config = dict(
    num_hidden_layers=9,
    hidden_size=160,
    n_experts=16,
    experts_per_token=2,
    d_expert=160,
    d_shared_expert=0,
    hidden_act='geglu',
    moe_layers=[1, 2, 3, 4, 5, 6, 7, 8],
    router_score='sigmoid',
    normalize_top_k=True,
    routed_scale=1.0,
    balance_loss=0.00385,
    balance_bias=False,
    router_noise=0.1,
    init_std_router=0.0337,
    lr_router=0.000832,
    vocab_size=16384,
    norm='rmsnorm',
    norm_eps=1e-06,
    tie_word_embeddings='early',
    optimizer='muon_variant',
    learning_rate=0.0132,
    beta1=0.93,
    max_grad_norm=1.0,
    batch_tokens=65536,
    max_seq_len=1024,
    train_tokens=463900000,
    max_steps=7079,
    dataset='wikipedia_en',
)
Below are experts of layer 6 (counted from 0) of a mixture-of-experts language model. Rows are named router (the router's row for the expert), gate (a neuron's input weights, with its number), up (a neuron's input weights, with its number) and show model dimensions 0-159. Each number is 128 + 32 x the weight over its row's rms, rounded and kept within 0 to 255. Numbers have three digits each.
Before each expert's rows: "gets" lists some tokens that make up at least twice as much of what it gets as of all text. This comes from a sample of Wikipedia text that the model never trained on. Tokens count by the router's weight.

# expert 11
gets: " ", " (", "–", " |", "-", "|"
router:113176185119153086092163113097143124166106075123128172109165101143179201108167143185143074097099123127099069126111134118155140143166157172157090141126136132077126121070199080105105102165096103131133124128147086132129195169111155140091092102176101124171099141130154156153124132096090112109100058088154091111126078149115180122075085125148098125159153134088097124138108155171150191060152126087086186155134149144096138144174112137152142100143126164089155079117086112169106067102118080
gate0:130095101112107158093101116096158158151088184114121115149119150146138128146123103118147126187126072122203100148153114114135105091074157079091117121116062111141116145175129095197152130121098146149116102132190181145163097113125135129152106081109110132186108169134171127103146110124063097074059084078151109099212172125136127109149156116126136100144160136165111172150103158151167125067126110118124105177101124087054175113115111134163124117053165115086129065134148103043121148152094172
up0:127209189164181104145173117129098095151140162150163161137123102108103108122116150157091170160133162147128163202134140141128102191120111175151157144129160131125060066104095069097116129144055087078155118105127160149114195140154112144134152135111134133044162160131089126093141135145181166136120175154146134117138115174145133117099063150134149137147054115144142164149118154107095095163165046112134153149162090174127110153072113112160146104174166071112106154155152187144158129171121145
gate1:111064178102167119077150149093144122123127118198111083076129137075119142127146103107084124145178076051141114127156130043090110114113109189125145133119129162065134116129131074130135088139152141108058126136105131176159103102134093168098136077149126111108179127144162134138119149113086107184138080105112123124124197193089163173061161160137121091129124134129090154142189142124143208065118130103103119155127134125140166091132107150150192108186123155139156097134113105134081117060151143
up1:133092122119161113085080108083168089119111136104098158095127123146080136112147100128083117091093100071107143195137112128171159186124108096067076109152173140086129164174119093118128111137132128151138137152179110170158134116127099155040114107130093165138137167096144129106173181154116094156080075140143143146152151136103159156137178170099101046092164137158102144105117170143160151091212146144115115122146148164190218050149134164142108124109150193117114091107141099150096129105122162
gate2:102148108148109095075156107082078147176120199151079104084091141090098166107135150125135143137104148127180139131159171123140124126122157109128095157145110147081126111076146120145046124102119151130166061152141127134141220090060167123079101141207150167162080152132133167108150188080115160159143168114098215068104145110138126192107094097109156128114158143082122156041145071149092108127157112157168135112149153118113148166139094129142132091135122177143140128142117129103113126119089173
up2:149155126178088178119155165230191086117117136118133129130141103162046143084164080132106150181209141141117094127136117148112131115141112142138158142127110100136143197164090165141084081131125108118086118111147124159191103172172063157118089108089138141138106164140151098105120120197126117071114116104097140133135126128072086126177108166156147152115169191081131122122185145062108126134125132138210133130161180171124125121131111097150144149105096095123146134194138081157155130188143151
gate3:176198128128167123190151091174136171145106182162195069140109098108134102129088104128162116059122142106131100140119065120180118174132182154144166105120110124092116110077136199186127119134102113084097152108126096143158106107176089111110123134097096173138046133177157169170121130120091121116128094100111105158165158146148131131148104140108059116183154148117034130099092090150139114071170160104115144128134140077135152128107168187115161104125155136118125160105061179135143125147102099
up3:089107122170146134039103137088132135120162140146058132145119146118079081096079082128130218155107102141119045142167155102088088147066095131183163132129136087134108145138125135119146106104156112127175151120049104132102175125137096101098134150126150138114112133185136103110085110161163169159115156106080112102090150116098095113094086141164194122121135128118114128166163097167148116130122112097097160141184120153115120195073062057133135105076166072156130117146139167141122101148199111
gate4:169112114118154118094122089121137102124093102136181125124169134142131195123141110102177207134116165124102127047127140098114128199178161147131165087051133161146211128113183133158171107110136155074162130129090103142148128149140071131124134120122142143155090167082090118098089138152131092082136101109049131145134096169163202113080109117167125157105122161113190147130079099116156153127095155153131125133196079131118090142141143141118164088103099098120120152101063134217161164108144122
up4:131202135151105159214110106094106103142101125155111108190130135146099116131165136168133119156096155160158146152123123152154107126138126126121077107162093163112156147110170164138160173109093120039151137146140159169103117178115097139097071117128116157098155113133118171103114160158115105208095121130153151029147125137081136082074111133147129097148096163165108176147081078169199122140160109118120137126138158110043096175119103150106130136144192131145069130092168168094187095142143181
gate5:121108185146095081070154134114110075145103152110156181096157148144132149115155091110166122128121100106142096124065154128088157121114145132166131159071113105138095120160158128137162180182123108099191105146059096124185100139141126144146111112131145163154156122155051127090150175102130084114113097099156113179101130150099140105144117122123114175207110159151100142179175093107128144085101144096185118051199107189079123172169122045115104124078097138117127092113086140121136084072113104
up5:168123113098168136103132096087101133161144102118195183100112192159162150140179086085131125111124126177137188133147118145140179133156079187121128157109103068166123137152176133027133081104053092084158110159098075104115136118150134132121164106108126196165128161144081122083169140132111136106127159144096114166152111094068124116125135167149167187082152128162091145152133126107161139080123122139113143149172115139110111115115127075145137113062084075114178169101080150117135185094181118
gate6:105116156146136104125108103077152119107106076149164141100160190087126142124177076116120092137093164106150103134150081138120141134118060151146137179122090110073133154192149114151138118164129143153189109118179144122186154126099125191134101147145080155166119133159107160140158157121110144146100150135144075165156142124166178181130122187145159126125155158150180069143158075156123163163139141138049128044070151126142104161097134189113179119117094103120160103107082148152062078104148051
up6:150085162123118140149120124100102129162084138136147142131169166119156114152212140129141092170081119085153112179095095096082162116165081126086102123161145147100201097171119126129125119102155171216121077194143117096193158100099087201088094110126164140202115115149145145147123122129138197125186118151071086159189139143136162123173167063127158110131044129188142145120148106120129119125139075152108144111134152151119117165133158144134176126113172114107180091149170131127128155129127100
gate7:112175140129135076056107140139185100137146091134112122129157158166124165142134134069132120179099106083192099164126075121143118100073056171089081147173142114105140165122138167065116081055160096105156125101111091063135079194131123095108121133131149148121115143123162118149160164132103113155084088140126139149170170148100161109134088130147151106211107155126125158125126130164157197094115110086108111107183158196084078123144123156132169139119089089104147160071143147097191138126106108
up7:202099148125117140150136074148077126116092140108111122126145106092138162125108127159126196146109145149083199148165109206129124159140191128061182103082110077149138121105124120136133106118172119108133118088141051151145218142135125134121148026129139106121110143154130136157114075111124107120126139100128082129094136111119117112153167189135137125119129114116112090147124094145138125104118144181160122141141110093144092127149149088146191125240118210166165205143164087138121094145161094